Weights of a small mixture-of-experts language model, trained from scratch on English Wikipedia.
Size: 10 layers, width 256, vocabulary 16384, 54.3M parameters.
Below are experts of layer 2 (counted from 0) of a mixture-of-experts language model. Rows are named router (the router's row for the expert), gate (a neuron's input weights, with its number), up (a neuron's input weights, with its number), down (a neuron's output weights, with its number) and show model dimensions 0-255. Each number is 500 + 50 x the weight over its row's rms, rounded and kept within 0 to 999. Numbers have three digits each.
Before each expert's rows: "gets" lists some tokens that make up at least twice as much of what it gets as of all text; "raises" lists some tokens whose logits its average output raises strongly, later layers aside. This comes from a sample of Wikipedia text that the model never trained on. Tokens count by the router's weight.

# expert 1
gets: " |", " and", " was", " of", "20", " the"
raises: " (", "/", " and"
router:458503504403504454541476512415493550475416534550470457546341448511435444539404468524569432535408487509509524509513439423531472479529419529588463463479495460571512473451521469453532489525513540472432556470479517503412478455605512474458543479570579494490534390526533516515510554516564453524468523544472546505522483528569568527368526553469437410618463436538475481487401535554553537465486538438520553480528536394451415566553506527549518495463489470474533542470517517511483480466498573521608496559461510489534450441540475442508404445525483544499449462544519440534499422457574487440465401581462461398546446462605504517543496459374537527525420519562558512468511510572540492566506487514500487538514539414488418494562502534569538453472518458563554586492416515515428642443445489
gate3:545493463579510494543553478444525415506577569547494382592404551491513539528534513477464495485509596486519521552442558531571492480570485533577517517562476545518445549525491583508465559465572432508451484512527531531450431444532500601433429467521546525452466591560422521555456537623455618518604558488456462509520543481494576529471592448508606554474608497500519597457634498421524474468507493515563532409516511474490503583574583504620487444479518393515517536515478420451578476527401555571568529489521542504469543521504451515508489404503457419431544477456540539499516407509545532494499558560529461524537476528510520515451560503511475434461490424598516510481481554535579472469459489496504517395461408510553442458484496485478443534556545430529490446549573490417500519537555530
up3:487484471531509509543550593420447535456473418502614533525470468488461473552476501557421442543542444443480496582511552412507430616458512561412519445497519526459612503589428540561487421493512527491584604514520525477476511451577499545509454492479408432499477495384521504466477516417493442417370507414439527484442496566517603460466509566466493500544542441460540567534528402525457512429498530513491527525444436440605509463408508522487545507548412544461495391463473495444464529528513407426457478511386396429614494430482427489469513505443524595456516500491515505549501530533499518404471451480514480531606483481497472499487500564520496537452479543508542487512528508501499611597499476500511607498499507424392415434459510461524532475483437463510480449537467492601556500519484481
down3:506477462492508511564499408503452538414417462509452503550448488465502513564489486446497477535520584497446422535583507473491528562511396460503444517527482536465398519463537525599496408420544474452472470426449509651515478509510486481545544516540430470493485519493522470473527448573578558526472624488490446522502427586464586459483441509479479543491560383589452528442485515523505432586473543481582519578505419520616419479538543388562564533582521419479503601440453485459522524447526515461520488493410411504490583391481462493511448480521508515465471548465513524562561463541449467454520465477455517476543538501542444511587489575583562474429560509548485445480521570583523505538458382565508552412495534531581534424426523536551461469433471531462500406472465398444500494562501502
gate4:522594538519537502473502515487482527479517416468514494511480529457494476514521564436472484406500517528501484470344625460509549474558457536562466456602559436608540425521490462481564525395478546504479511544476584533480452529445417513484511521512562456467534555475496596397505555427520480541500564459481513571448500446407515491412519448442526510399464567517514460606475445544490461555527503497427447544579518476449488496530468409570539505409465479468423444430531495548457479517569480567540488520542493513495598569452468517509547444494509444528540447542529425485528516477487419531515411531445465565546501460515415485475521408580573538442565527553468373491606482530398406450513569484561410587498524472449493490539528448439421569587495483558533517468500594546521434515532454
up4:555521574403440518503554593459419501477481491501492493429367451483541528557489463563510671543462500561560468519496497405492605554541500404529459555513485534436514550507465435478429427367400503541472509490581516535509488471615543469436518496449467550443499481484436567504491506440552585527454514507539533510470423531461426519516492519479448551419429560446439509494546513583476447492551547514572518478439522509456434497493493513551391538503573537519584465514544497457526483528431559570502534531577480583505544538520504485494540499606446553443462394537547593458513416528518369514410490469554484506569530459469526528435471532568531477581522476528467516539447482533544491476451490459514476539486534443435391573407455464496480511532431493500552470595435495507514469589536564
down4:486596581560452410488507461550533537603592454456575526519527479563488546465457544531545539455466502508521530448415500547501528584506497418591388483475443495529502475459544483521514569456519486456456489420572499462571536483499505523535468533455537520529565480479488533447554491467462463457571548433546432503448538568456458526600487463457517560454495528438512590463511614470378497559539453410488523524491475499481623526572458546437416525506521455453505475504373450411537423517446441425433498476536477558486498509581428535482513491554570484572396470555489506438462534404488479512487512520468547445509402441519427423490494533468516536527502600513561445469634488531484517495453501427555463569484531431570434428440491380492520464396491464506569560474486537465502534590558466
gate5:569363453479431429508609471525503446549449464495503495482509502436513533514538522437493484519377507502550447433458501465621416548471539513544463420506468551489444461496630389549489523521569414494536473536621487493419493565435516531529479523538424649444536488467508531481577594448510474521491481436505428459487429535616492454551575571488526524491551447467471567530543537476538550513502420604465505433522502497505459579454440403510563577459479519518465484480594577572599478550505409547425480544586488495532415415494531434517406539574557467481474474468572457466488499537517497568534500482506449441518515492540509464470488504474492548432502581605523562482540521500496528501525491559543493543396483539480409558456481538469502564515518456518510531478476590433498479513460580
up5:516546420543478459491465525493568490510446471511616449449503529609471613507473494542387559566458533527644489448499457533479509434498498462471519486396527485389457528480492559451429534492413540510477511464511488546529448474444485413518515512551455495524423504497479457383463550515496532526416522532490572458589574628504445613533406547529561529564472623417419503510499430563535471547519394540478523498450495485562573484507512472575487518442521594466585536549546551444485506554492539429476515431529498458443556515541400449503536497508604446476543550566467508508417507532455559540456434623511574454489492518557588520436527435399478490484513507502510495510514522493555515459518444576498558517536567520506441548522442443450505454501452481466432486592585501564511467464446501
down5:475495574450490517418490463519541562490563464485363484539460486537595503561491521486523493433457506529635519434509483528505493531505497517417532429562463448528545468439600557474476410516537500396403456507501484513623507515412470519570506480574437440492612449427498498497531478468690509494359454482444484433461503485479518459480459527459524447499544560491510482411493494509525500533466461490460432483475447502534617419472443481437487496464544550469598458492494579482402443499453586475540542480480500557558497527462456426552497556469517479566545457518503575565487461478590452465437469664463543398455469565527423558486542520525496514484477448598467556467515503505450473412475531470532492558500478463486488583548455437546477462571540467590456539500445419490497523466481493
gate6:523508477499551564506475591540468513541510489506494498565510447410498457507453520559582478432598547596488498515510602528540486556549556518480576520548557489573505473521472522511497510428500555474514567462495562503460443503533460647524539462501496437515489512448367511458469533499449445466489467600489463604446496426408530453499509433571513526442557431524523454519492541470564401510521547417511486390479590542414485496498544363439474607535524511409445441456518496468565604503478437554549459505478587451629535583456478549444521471482469444511501553411504619439568516508458522497530501451532459537484504544500497507554426412529482559371490491549471523402536474535398441510542546525473542581491489490490512429478486606563591498511509427466500467513498494563532549509457513
up6:446487498510458488529525503511439530394517571595481537569473595457549513541539474510520487594467536451606507487592511586581529439467428488436426566492563536442471470566459472501486510488472524515518488571483480457603488486498477511473536467543565474523378497511487549476527537502419538462553530545459472495575566442405485538418504500506574528463470427519512564462576436483459577478590473473563427501473403519495515529517578609464509507487411454482474488545558377566463454467496502564482445470417489409566550449398516541537540431465507459453589548458536477483491502500439550569514450481477505571507559506484594467520428440495623515478559504492607506493517466531458568429442558521503584517561448517510466364589498389529556552451489556482464468462469473604545504427521476
down6:452513443394539550526527445434412549471497507499512468524556448452537494507424597431521504501524540562572507493521578508466475544513461483479530540510549496582524498557424519475381583453519461465536513446537505542498471540479516592490539496578493503459540463518489498503534415501389456550564531544568562492597496434462420471445534641457530533519517516457535338440546449487479448535548488592528436564528499533429401436506549509503485546527457516450449587477524466504511392479479576594475538410411570417542585512446502446507514551403504480471521535493470485453499514471452470500574481553505521614492507396564472513559424550514535528417477472530448537430473481530494592553448477498474604478506403521591455505498436478463484537436507557569460385500485541558423472570508493
gate7:619448519481495544551500555433442509571466574465503504455500431465436532471499521533558505417493505444479439457492486561462486560446515443556561539497530464404450389482395378439587443526464443457545573509563379476365461543496514584554527587414562474552471534554485444488538513396529585470445507459459408467425502433546450424476460470396478514362536430492508461509516447516481514498485514485495592445456537453537550537573468456532438514539522570477468532505486473551478458516487463514555523521369475459520515564379526461550449426479466464508494423494528486479605543524431485503384463501458474487593494552495500495464454506487446515556513479468450540548571543518512487471485467519502571455525480536490432573551514598537517512563498519472497540507462441465525548585411590
up7:499511457546553627528572552465556525551587585464491539539504410482538438418486485407421522570489487512519497546439523490553471438497512534565441560542607469479494512504514557529527499555427533510567465478495426522497447517521527521530516466516516492478474555560478542411517511447390465525517560520541481535558561504508449457538449404523534439462501423502454434449494530476417578549462545417644563546508544407475546517528462495466510512478464420587524485451470466482527471454461468435420524377319496498507468508364407577524518451570450521509496587395459557526477590540499453469527485493455439509479487499399440497497465585514519472507441504511569410455584529586520421563518588473541490469436478577551465476482529487528530483474496471436418478518510561493467582534481541
down7:530426471522523560424506567449499523499537569485528562549424519499560573569512532448471569496539503447491417539634527473512462517489542446521562461475444585466520507458518510394495389548508477561538399530569484605493403484595510378425507495469473471620547568430499435469513464509358586496574490521557493543587546580504504481471560516489559533495560510481476578542429454511476491488536492482487551611465544576540479454450567416496503496473612487440445459572485497523547489480569472517549420507569480490547480516614595527510485438505607405545574494560456628478526422483494504492464574464491570491490522544514555502540504479482479488488507421501427475553496571459465564554555511441479505500482451530430509493481511506453563467501525449416492516541555528566582550575492542
gate8:483474508494504568534490491529412472502474502550392446523554455503581389518545496438506554443550604387368563527538468470494539416418455493557529474420429498487459485497486486499550579567568546567454599500469427470469479466477573444495460525503435414516431489470521428485540413421506587509416566542581526531540525498561460498531502458464540535497501424534514541524539420463459478501492548424510530476543480526589432370395469491519557482493471530573432481528531567385480460516527433424440536573456498565446496567543555505479529504474499488387542350519514536561478529539574536502426450572454427543535484452449509518445496418470506500483457436472528510423499521501412528539580459484433563494502464513451454493479598503393474514518556446516486474415444446493551477487508497
up8:466490576536435470519511410585527475585422452510566490510584491608490504483477467485631453446537391540535536502512522592458464511520476449441492483444497535418527498435466474511443521527410489495520478604451421507522432473519540429465523397495502467538536478423398498546438579499556459444547450507449521431387552511523546496500490629524546519487476439572437482435559481405405514461486516476502504475440529463551472411511553486495503514488418424528570402456465527519527492500570404476444477508602469499479415549510530510444454504511465503451444484501592559510533481516476567525541514536339511524371551530531458529466462417463545462545567494450495465457509559519438533566478486565508482431602464440442420505481558510455495489455541530432474476460468472441478412556543420
down8:529569469501460552542543528522523510508467512538433460583434451503488487511445453458490477479503492494490513431460448518549420516517482476487485514509529380468461489548567470499470511461539460490466455534544458506513467510553462540534463500490526489570608525483561486495503502473445472462522486667486563647491527481477497528471651406480499531491491414546568503538505489467484573459458508510602464479453564555587450511489435554396522488520545565517450427574461436506518544534476430503445525559509452552449514480564558452494432524419535445424613392512474485490470520536463390546459603561501493496486505490467454558515460421558569506563549514483450487557525442501474450431581496450368592550533532463499634470540504498482410470453532563445515506529394649408512470544562417
gate9:475414486489415477430536468442438462551600389470526525496493498501494520390574459527483553568501462481588493531573510509483523435540537443506531441471556492496461562529423590505547518550503377597497593501447427590558539508495581496468442474573366520546564600462475506514597539498500511561571455586436522541467482441530587447485522528459463528497598605545422472560467518470562451477518495467405494551494569499527501536526514518511503478469421467581528499532516477607469523605436482516453535498429514530433527413570441473512549496500535498508590432415456553425451425536421553500436544481560606532471502478478546480458475513502520498515565599510531546605422594501463500557565534490560492475520531501451434465536461467520474469508519537564510383491535544491505458449511455
up9:473504448530572461603545457546574523406491442476518491479580516506469601486475520485439497479556505494398539425501461596530405487539485587505483547542566496501512422407534544509480444524522574523526481462492447413506493567403463428511513535652560533497527416572636496485456480474510430476497461481509635494516549470438466548530519487443464448483547503582565440548534506514488536511399589458572502499534491501504506441506620421485498399505568486547560543591524530407546543492559583486451541508511469529496419536487566538493510517535649492575521500501549550465561377462546483498538494545396501489524550533571477534507471583464526514401492528406496386536588451540561459437462526495515475539475518489509566522484528564524481472508445465487524528539557493497425464431510482
down9:501546410583390546447600379447506519494546549472496588529520573497495462500429449513474621452570500504465508492506533517467515461484515462481527477647475338464490507372452470521548529494480528481412508540473423556467420561579446506520426551552474466539434558526552555471533419433550499497563552588631514489479444524453503573454539550465531527544504443560479506492432518579475493533475547496484492473510516466519533481447557512528527515510485448562512524469452555497470535484429396490508521507443455553544546551568476524486489464521495558507510425504518573552502519479457589465613593523447452531544550474509491522485589507509492398482495546392461463548576497554452554469505454454523432542476414440496505471599440528450424577588453433458488495507481505591440513477518376
gate10:456443481510443529526515521604483591489541384442622461437507531469514503505509513440419558592494365480476480435396492426506484505460471510517420440478521467536527551414503453392548481575494538593427494512532499554409476471534514536506551527543495509559488441498452586519482459462562498466374541512552519447451459493378552479456583473432572550543578464502517575559486539510490555498418466531525458482615570503524467475490469459482481554437424496508532554497508503582491426489525467455460402452510427624546515500558503536528445476525381556449567460569487476486420395528475465481452518502486503505512440477503519544553430501496490552370484462551445521489575503475512453420481466461563444539407579503540505565462440504424490536410485423443464451490463505495497498553472568
up10:464540481538480446490410541532500508495478447499436520493447523465458551567537568591459546543472432473594619527462516489491498504491545494548440512477462487563441564490417478458593507553499507555451509537514509518519483544511527541479510403574481532487439430429497478472591452470540524407518487439517459525467404525448429504501483507494537481551528395578470623462530549594521523535445486515582486529527451408576418509566459458556619541472502580503400461546411561577448534528436574490529458578423446519415533559409518533549497537500447519586580459479506474459552519480528398496496398503560546481445557413564489513457608463510473506406490469492467568483536506406533515459519433506492521491355411512511507433453478525461557555435512462548540406546499552488493462593474505
down10:483532479560428515574519463431463472513550463428497496489534525461537488479500510500530533456521474430561507502580450486506438472556463483476534438385500522522510562527445467461486555559525434582452531511481535542493587472570522462461477400610616461525552590446533475547529504511487469451543500430622548397526524425391411495495549386368498514442501534578432503480512597503452536488500445494488558573478514555451493443573455585518568536516547550559502504507501480547528536404560453430559555552500394494554483511411462506500428494539437492576573400522469473512534550505486548516438425527514453448467493459448467554488520489539496539434549536510524588484559483549501568515520440507471538376595480550454549497569513522502508405504532515524553493490518479697518460557508429
gate11:513465500589585490488501569492613467478504482507631488507448480435511540459504588587511509505510506478569599466497577445573506467538611510507542583539437563583557588497474554591614512462434478558434549498521567548475451518512495530500486430537499595449427580497523451509522569528513492518531472501515516645528457530472461431425565554513540544518475487486484388479541576495493492466452325437464512529510571535533615480410530404500494411460464540563474592541451573487481604515485507511485518570453480476437470487475576448590494427497487475502468491520477548524455410524406489440559484436487445558420518495492493483481496501452507505512544556541561396487492472488512547499522484483585451468441505584417572527461492548456516517485515447593450512426524490426516472516557516
up11:531474521471500572533579515568495515485550488483540605494544515456514428589499463550432519463560532554513516465506495469465411546415422458540575548519530482496557565455541429505509546642530520499575584554452472477503499535427546464526457502530538615472532469496409591391510538434475526502536493416401526444455460594503431551450613476495496474492546544569529508497555515442534560482500393469495542442438553471510444467378518438539437460399571485472502525487498553543487565486538482584461541625493614484554470560430479503523464528439528375485511523510475391583494505419492497588443494488477520487449559555482460521480546530504496482484477480525593535489551399492445534510492584520473391562498450476488459519525509509483568479546544492479455549562577490462637578485498498
down11:504484535538507485555474535475483478482528560477498495420474533502443519516510497472491567506467488389533417484465504504559570601506429459521560473531536470471548557492464460540387522442438537456516508455525458566605538590522576481449450523634461553547582454510491481487468558465485499442511415470489500461486458526530550437391554467506479491539567522584488554414415571533503558491499519529526517394581481496501523530394456523437484459547525492357531423556488448507414525421594534430526440487486577570499408428433525410480526476473475451479555486473513443523487576582495395548600533474545532513469453558382517443434461596584550589488468452543640500452470457538496425514436537554464493477447478494484480479524559524566516482424480499494520528514457458544532383527530549
gate12:493525553458470462540445531476522441459462575493452531542520531576594525489534558562496446455456528658474560470564443601499495444565481560492415506494532501581587557460526479466509550449505479523460473490501540579460418505463434479534544450533446617485517535527504526506494428546422563484597482440530547555470504525476594477435446554563534472550469514512524320551465559425488437503628452485511491510441494428551504442504512533428512431467525531485550473511555536472447546518586548492532509587561426444559513502500542456485563507503423579458560539556540526533554540557478495527462442470589586573535446458484529527524521484498509467416455549511524513494562521490586536543366518485590411594534505619524502418483526439523554495529406484446521451486512522487442499615474479
up12:488423481430424548548476479479502501549457498501511479603499487597557497387466465446528459478561535505526529519531494444620551435538564545569531487438498476490448553517471462503493580529576573518484447572464475447620583504532491414530545504454381506559453533444426464470489532597558496535518555475593493465447564544544594513607539418567475432510467477483453560450498513510534521474428470559438525545556498494445406495538433495500517432503476491493629516535456556518557490462503524572561627525463415508472509512519444528532486446448403541603546478426438557456479555475538494632485538530492467490456523411554453487417390474527401458446417557520487538558526424470433491496475430553504518461435474521425475483477510498466505575461540442535532505581564500526571486532461541
down12:508538445500544490436519436572530563476518561403550589404566467376516530458555453488439494536507507559484476559405462398438540479475530403542588472500498604498537540496573557408461475489536527570448498545513560563497566567507454479536451613538425524447509510489592443533531447536468493540477558471515641532540499502464487564514534475356510540592435464567501442493504515465479492598528555575502625509485410404564519391557526483544497426525479467544500515403504477562552463529473451582458485513556551517467494517463460487466474552480500560421539569512526609496485513478512469524394549538510475500502424596486492451418543539438526496457480406547465535526493470491474488556519465431497520507428509539523481462445492572550546471491454554404449453515524534493554459433561448
gate13:512592521431384480527524512463543504577597404524450521483547492583590494502600457519475502455476535490439531504406479601506390457533507592490437485535448596575420525507435464508549526475523557580568512505507494439437454461523455510535465468511524524496457490596426554531532552525445518476487585566462446469549479482484416476450562536527537527471498485470572497530496448387543438524493601575520502497501482440530525469517501433467483578505452551429579478539478480507457477515478546508502482492450534553463515502545490510422559571577416536492521492419599467601513434562426475559546489482474489496479494463440470583438369420524496540572539621488458485463540477557423576432415473565523588611467516519490564424553549433541501419495566514532472479501571495436556565534489460
up13:558517501470433387456504516453506393507457561440443469544518527489587454540474486486434512507452476452392443571478507441565541501514601445512499520402467449518523479557484486558503488525534458453452568617545531458540537436552479484471493473507548505516422482587502515544495560441565450541584519495579407490567524481482513506543466587452546452466488482462546512530483575472457478493425402524551551544515524485516491458487496507490510522498489596491430427471554416477464441475539503498495479551493521493520544404543474476402506594601504469584465540426521460565493427516519412498524569473528413439502431590436486463503580514490568438461492589452449431524434508579536479479532501524486494376438480468495471309479616561515532444480446584462544461572597516558481485493582561
down13:411485494591512400553536556383550430473427520460461505602605541480520493505483417461470566437505510477493479529471531465495470515563529468429590538467488488465533502548506531454528489506532529481496410481574530513556516385489502473496444540479491517441504560506411479490488504484517456491531479515623405471430511561505481512525500450534504533490484447477486363550497543462532494391485482503503527520414563434573414492497533551596557458511570521581392523462600505493439483426569472513545458365471424404466448531434586411522530518597555452529483497399418360427515468510487492531495502498506489427481552522461521544524475502479472477501431444453459421389475535495446439417502479549491559459480466598518501517472486565505559435524556487559515527584531569561462503485463601
gate14:506483434481532648518475558489487466516515490445525531517517451515532450468518460536438536530528426599550530427518500540456523429484460453494559515448445546543500511587492508511521473537553549673443432452485510505392469514578451506519532531469487489452530445546489488414457494502428532460463462510533568534574469583423495573534543540477521465459516514456458567467410618467457527499489448507526539598468535430533453423485521485519539548612459483462488583483615496527513524490560530519491361559430462498484506439470588486593546554518538469465546555498454493491522438547506435534519437502547525568565470550478416469459381541528484496515623504467559576492413396452509471598489489513549610470463518540509473433494439491576466617471615451533521570535445496544462461549534532
up14:513529533527531487453461550486471490538359443504472576417431491456496515467442398535525458480529503503507490495487515460397546554493493456598509530522463474386536481514475485395561543492512559574434517539506532518494453455434488481477374478448471504429539536574447482447469490516511499532480435482463600460535534544480530409504464567419578476561542625551611537416480514498525540488597528474469527470402356436465522504562514525459578468399489514572559536465448461535518496582532554460553574499525559506534570478578464436464388563497483470354464459457533523511439472478510433471453457470535558469520420516540502578454462512494494508460417552501540455569534526467545457530472518510539512550580463555405510456458532496539414521594491529453505515627454546422545523476554535
down14:445559417537511479398547451464547502438370609560509505515566387573473491468568486547485478471522548623495380523459475469458586463434462484566516539443466473509465434448433522438561559440442551548454471521429479540542490576507504515568369469568533518434577448673514591484510573460485531468445532531549595396464449532521550523446513523433476524530481531501463503455380503472587427584499493481471581453499510599564493532448514525552527504418568568433516531551559459509540533438453494492591590527448470488489495488467547447485508586518449458472447497482460515506473468529493464468522529521501518530481423542532596556544426539480600524495501517486465551452528520474536559517514486569539490483521530449585532541465541553570582468481491538442472408546564499478460509459489507
gate15:525518524430386567456466414546492493526457617487524518528498541526573597484525514462429582542479467533496490362553491493543357553375451505462499534530574461524529471501462494555455529548456504523412526537446528465578615529497549412416516516500532469545428561476427564493506555527497545470539481514524526505591428565463477483501558447473586461576569491461446553402473528569506393450465447598504419496529456468559507578453414438549494478478562537531432510499416546525613520469497535511480429404369526470463561500533545398474520512518482449447395500547527527512592477502395523520532469477519405511442496535512464458465426506537486534506435506393473530492497533488600500480484497539491488597547527536577583521460511499450470462488514491521499492550475437512456446506508531
up15:492498529448449598524536526461510471483577552550480478484374496535542470508490446494566531446578490612425454476487541491490589478448546559517510477455523551509522489508574529552509490489429601505498486536461527479432456341557527540426525531538578437457547526509545527567533464411499450419481544494518486553482486512581450446503490464483520533520446337516549566486412477516420569524503450542491561558532524503532517564474478460514480393516529602413483509489441469485570515636513481499486482509503604539560456564464489538575408425553495463512476518459513483523402550502543561526570515516529474570485557549481550594538481545429494511484583460609411498511515476537558577552480474459508458522471557547536465501464541422546522566482447539433400597428448515501462385467444591
down15:477522543521533509453515509516514464405548525472561513496471496525494481460458492581421530471470488463418504447582537423523554552542515480493583523487506465479429521476459515420531440523500472568547535513524454493456539475485580604533465600514492499535441545548463484405528530580572488384555415541423463496475487453454452446515501514478507493382468531506501491426520465467442401469535522511535490413525538359484521439560488558462444461463437503459546492471416483516484469647453412518536494596506536427529580570544486483538444452581463459503533471503547459506426550576437438452494510418412484560495508528506530530533483420485387438457619443521537560603448547580567508568398380486607536437488467559495527525456438486485564499473503521515507574548473415583458546551496471
gate16:455530506539508513579542428571488347524546537543393388488570504560415529471483506419526432468542462502490420489487534516545507496461493534419435476562491497476458448502417582509508576504466575453465531462528390520444498532459568489487506464446595480483467438527495432460520548482565508541452558517392480605491573448484422498494542525568524484479455484517505505500479443482457446508468454600487534447507401475470508447455569521463424518510529432540498547537499489518592471506504543505472572478544516533474421419514481491606579526455473502428524507511560499448505418550509446442522444560532469539562578616467437521486502518595579526525511385482537457470485521513487535403546480583394487423518504529597381538535578530518551493615504433442528496394586558537515521453472529
up16:559461516465496473573557411532589518550469526534514454418504497448594458473460518444624480550468562431450424643562428402418537456505529546485513483417566531440605457554452385569446588430518456453546416529440547424576499519511564434557453519460452566531506528533523510488493469504514590435468517390422492548446554523495591529534483542494495455503570509490433520434564443490466598503587535486482462434432483534523553539401458536540460497469485542516448461520491462569440394436550534547511474531512506480497626567449507468517514511490478588448430410443522483509541521474512502447507581478494487446455519440470541515472465542519393458572496537529441472472540513424503436557511541472529559514526395500501566484532543463452471503480495454512483503587527384560527480543510547
down16:600528495420557593484498472554533562537490511543485557549533550405481431509556406535516510527443537363531405605490570590490471468464366419485550480476489538521475482494495530453476573409482416495503471619455552465469512438497432481554476560562511522521540503495518560584426431507507547433447536591433557503534495528483561496539429515591514447426581566541481452511539511550467546455438378597454470524534540426492477535510477531441510556570461485412600440524520468443522486489517459471463502564514454550501555473523461552415576494475519477514547456524469441517469527515430512534464488454521540459454482555617494527510554517501529588491454471564501644550513561489450515557521544582563527517506457478408411489500449534492507495543562483497490435599507487499577488386481455
gate17:443499484515487525533478500450377497508531502562454471464463421467497572447464434512516439471397493548420586525394509424510447495552489395511506472483439489577542461429514605530417524503497519474451495475477497447449499474513519547465483499453494498567486429470395544560519597603586511465431438615486511490465552470466539515488461416463494545498435551499552438434544581500477510603588448472542601434492478503482420501509470433443434465567427533539559497507557515533555447516409541461497562544562522510481553525523476574527511478401454485532468417501476514483432506435579480599589485542569536507439486522513472532534554546461539444578501464540540536559446453418535543541520478423543562536533514502366591477463466444453507422550560505528454581434543475461471493439383433
up17:573540467520504488417450438520517480572570610548570521486573455558542469502532643531537541541488483526567575495408506456486497473381551534556492623518479482500563598504491441451486433518491565490492522508463437612505470531449446494554556489458521530421486435485530511460467512496528478550502491544494452480515590538511537531483465497588484480545450503472479546500557450481571438410465634427479467510572556496478498515628493520465508490369427544456531497417505510509497532515451579427454474504533560540465513487605491616570488497518546483500407468528501502481489469630451559509602537460514521582469483456488507497509553500505514472493678471519516572486591577509524551510596461499542503458524485509479391496544508503501462410361470518562507490498494503390462506451460507
down17:479539568502445418542483552498478515550489431450474526395455521454537553522453485565554492550519525428552567480556505486530507545482529421523451534505490382514418470445592597423496494476464524514463486436567483511442426542514366494421515409445465497407508447509536613534514528469464532503528533493453485490571553576500536522456467449543582515522575534523423492521533566497613456541465458511474493583472545520480531405518491573461519425517413506544434524443623483487492583528542544441551471485572518501518446590455490503536545586460477593483434448495493557607591541458420590499499489466493496497569526523453498499494551555636467457529521519460516620466555463502517497501426525557433453479513444434491491554522489470507518473528623517494465530433611466456462470527633563
gate18:507390511518519455419541462596520608572479488535469476500536448453545553534470459506408500475460522569367488502535490504551547423488566419521532470523482537474486458489546422518458532519437493562520474508396531596536564549551541557500484435562482477491518538448521440591523556532456468526383471474516460576438347528526535541526426532562516455515456498529479457408510454501492458533509468555503478569450533514422473479503556470482541476515504463561467464416431548434452517520452536422457478556614436436466572412517494531407534587509513451512442507458555513476540536527522439448463557424433511501529459495414551379431476544506412466509491544540508504400504476379519476539575458517438436445483562549456558430449463511521527607547513430572493457554509484422500519568599492
up18:421534451444497506508565451410500498514542459503504519555570580465518440472493482408508482575484568646473488534388495577533497412575402555598473573485476521472473558482501433608514467490496518428552511488537469469531520555555472479460442490529517528502490565589472508534475477507546463497503476524451541438385510439568522534469522456574448464401529563503488485426483508428486508528510392474550506400382581478510477473584556418458555516424547524441446499617514475551491570471426469461584529433383521518532462476499506505543428527538625504566506581458597469514434564454526432484481536434479559501445508541481477554507390534554445562483515525563482584536515525445485483453446506482515410489458487532438504476583512479464443532560481469491520577578424493420531484581494504
down18:451478499528535443482508489509438422443514433385405587430525542525503555492444525450531422450538439511500496381566522611554526451538535529601476511515505475494524527531544406464513546485439431483401589468473514517464533600531439400368455458473473420497506580447550425522503521510479426462464459496422501479493527450539540503588435582494456556483535513489488538476518509521485554508547437484524491408498597400420460531508491553441480502535540458526562469460480531498517505564526434545482559539395488491485555542503563559456498505451491489445528460380499441469555620476473445524515403519443573543458531520458458504438502472442415520452484405509604528453575584567495471589480349525495412510502470507501562479483520494501533518467574525516394490572522471502493436506519428
gate19:465447524549462511468429550459502461488529515510518553430537525562439526480434537559471574485421498515526469556467499512560446450442433504582488444400457533589460518538488526608606490398559569472516499477561446524462546529494483453511549562505547459527516495491495500525502480498527459406440544511472494462450529507492490531538514552529431504504503413597510501575467514511570514475475554481532583544495402423389564586447558529508503496448501574584469558519516473442668387474431486419508536474473535605490531421602451479433500573517510491573551458490563486522537513501469479486503412522553555475402537478561470518454468506533509576509475501517506492552558433471626494515478487513417497499399531604447594667534467539489497593490508568456530562567554490545482487518453600
up19:448564457587494521501445396588518619494489514456491443505546519570494452507499461446542432467440447459497514460548502492580500537524414497514562523475528534445535561462486513591487522480427496535445633523539586386511544607514395523431540518525539479425530607488539521535607513387569447543499514523506546510502556491534552485543527513541369493480543446483458477491510534473411521442502470471580473505493511512569466575530456488454545506536378479499417509526488505532538590481580536533618580488531489528534484544480485535427515520640527450598537477514477449459617537472495564443576494518492507546595576491391503479480509553554508519498560494515458548499538541482546529472417499503523400470569473522491454473581475420482489592530470465497379504476433521545439553554458528
down19:492506535583616496471532497483536506500524591402440627508589485503446613528500474558564531478547448513606574513559511500435492422469413578471465486488559496444476588493403496534502473503409511583479498484504529506522472470397523530502485436544506473473501432589477597531471415387424483481481517500500393463505504600475434577479538547579514572525508482489490524491557460424498445486459495461548465436522603486520543497585465603559406427516617533481524471554472554492509538461527544459527523493534572486511549541544467474469534430516555545572478557561557476416603512447404573494514525526519616523472437458416516438422502524486541447550455520521567541564499448538524520492484588482519489424443476498489516443512509447365558513482499527537491538485469528472469408548519576
gate20:520474450427534553436423525495575514580426391469529476511521415543525564574519427566591473466564446565502502493462518501456428452506498375569517574586485531492583466590476555543558459489496464476480483539465504439507484437526458538551523430512452544558474468473502523557480444449348520514530416429488435518575558542465397540460491503553500518476469520506480525455521521476410487584485523470471413499483492499552524608470495545489498486548564470389542522491483510441454440516469458541475453490509373452569458526375383456515562468480554570560556466397444452507489564479536510552528419544513489486495492474497498499517399572615532540536529446473497401509557489471534454522512525476515398574507608428467445496536549493490513476476505536524478524343573582468472493528499522
up20:513522468515510513491427501546458498493503506451385421464550507504500499460522547583456442503463511504534458587420539389515461493503529487475508402519520512554577448484531572639355467374433445519605505426523562459529519559542488475405497467469533446492480548507475510496493496537481618393451504443460514548498562540411462558495535475495489464502532567454486524533498451499446449544499522466499550484542416556538450497614332475476433441491555435570488567464544437525420452508533529525590424488587586460544456444543574473534532522517470502432518480511523439503517467545511563483514576442472506451563547557544475493555533412457461519490550552644497397441576475541488462520520586447489465481534547403441565457505549453499562506563428558511525551466450509538497542515496479
down20:460474513471440458416547542436455531538406485433569447496515454547474443531515535494471493526469511562465533596439533397519513444535465430439556518495438503464473571621473598548493518546539416545500499504449473448541476538618499497507527500548539500494477482506534595533491476514507603433472499487551518446522543390550472437481454579565432618528503501555503565600459500488474483429499560481408426623422430475500500469546549343588465483481499415420536515427383548578498470551481484523550458444514496484426548457515502544471443517538439439507423510544537512546517484542394469594557537479452503434561407463458475461395508477583571429561529544486485485469537542473525469391444472543494445532567451487511451482503500501559482530522479472554521538491484546501463570537556418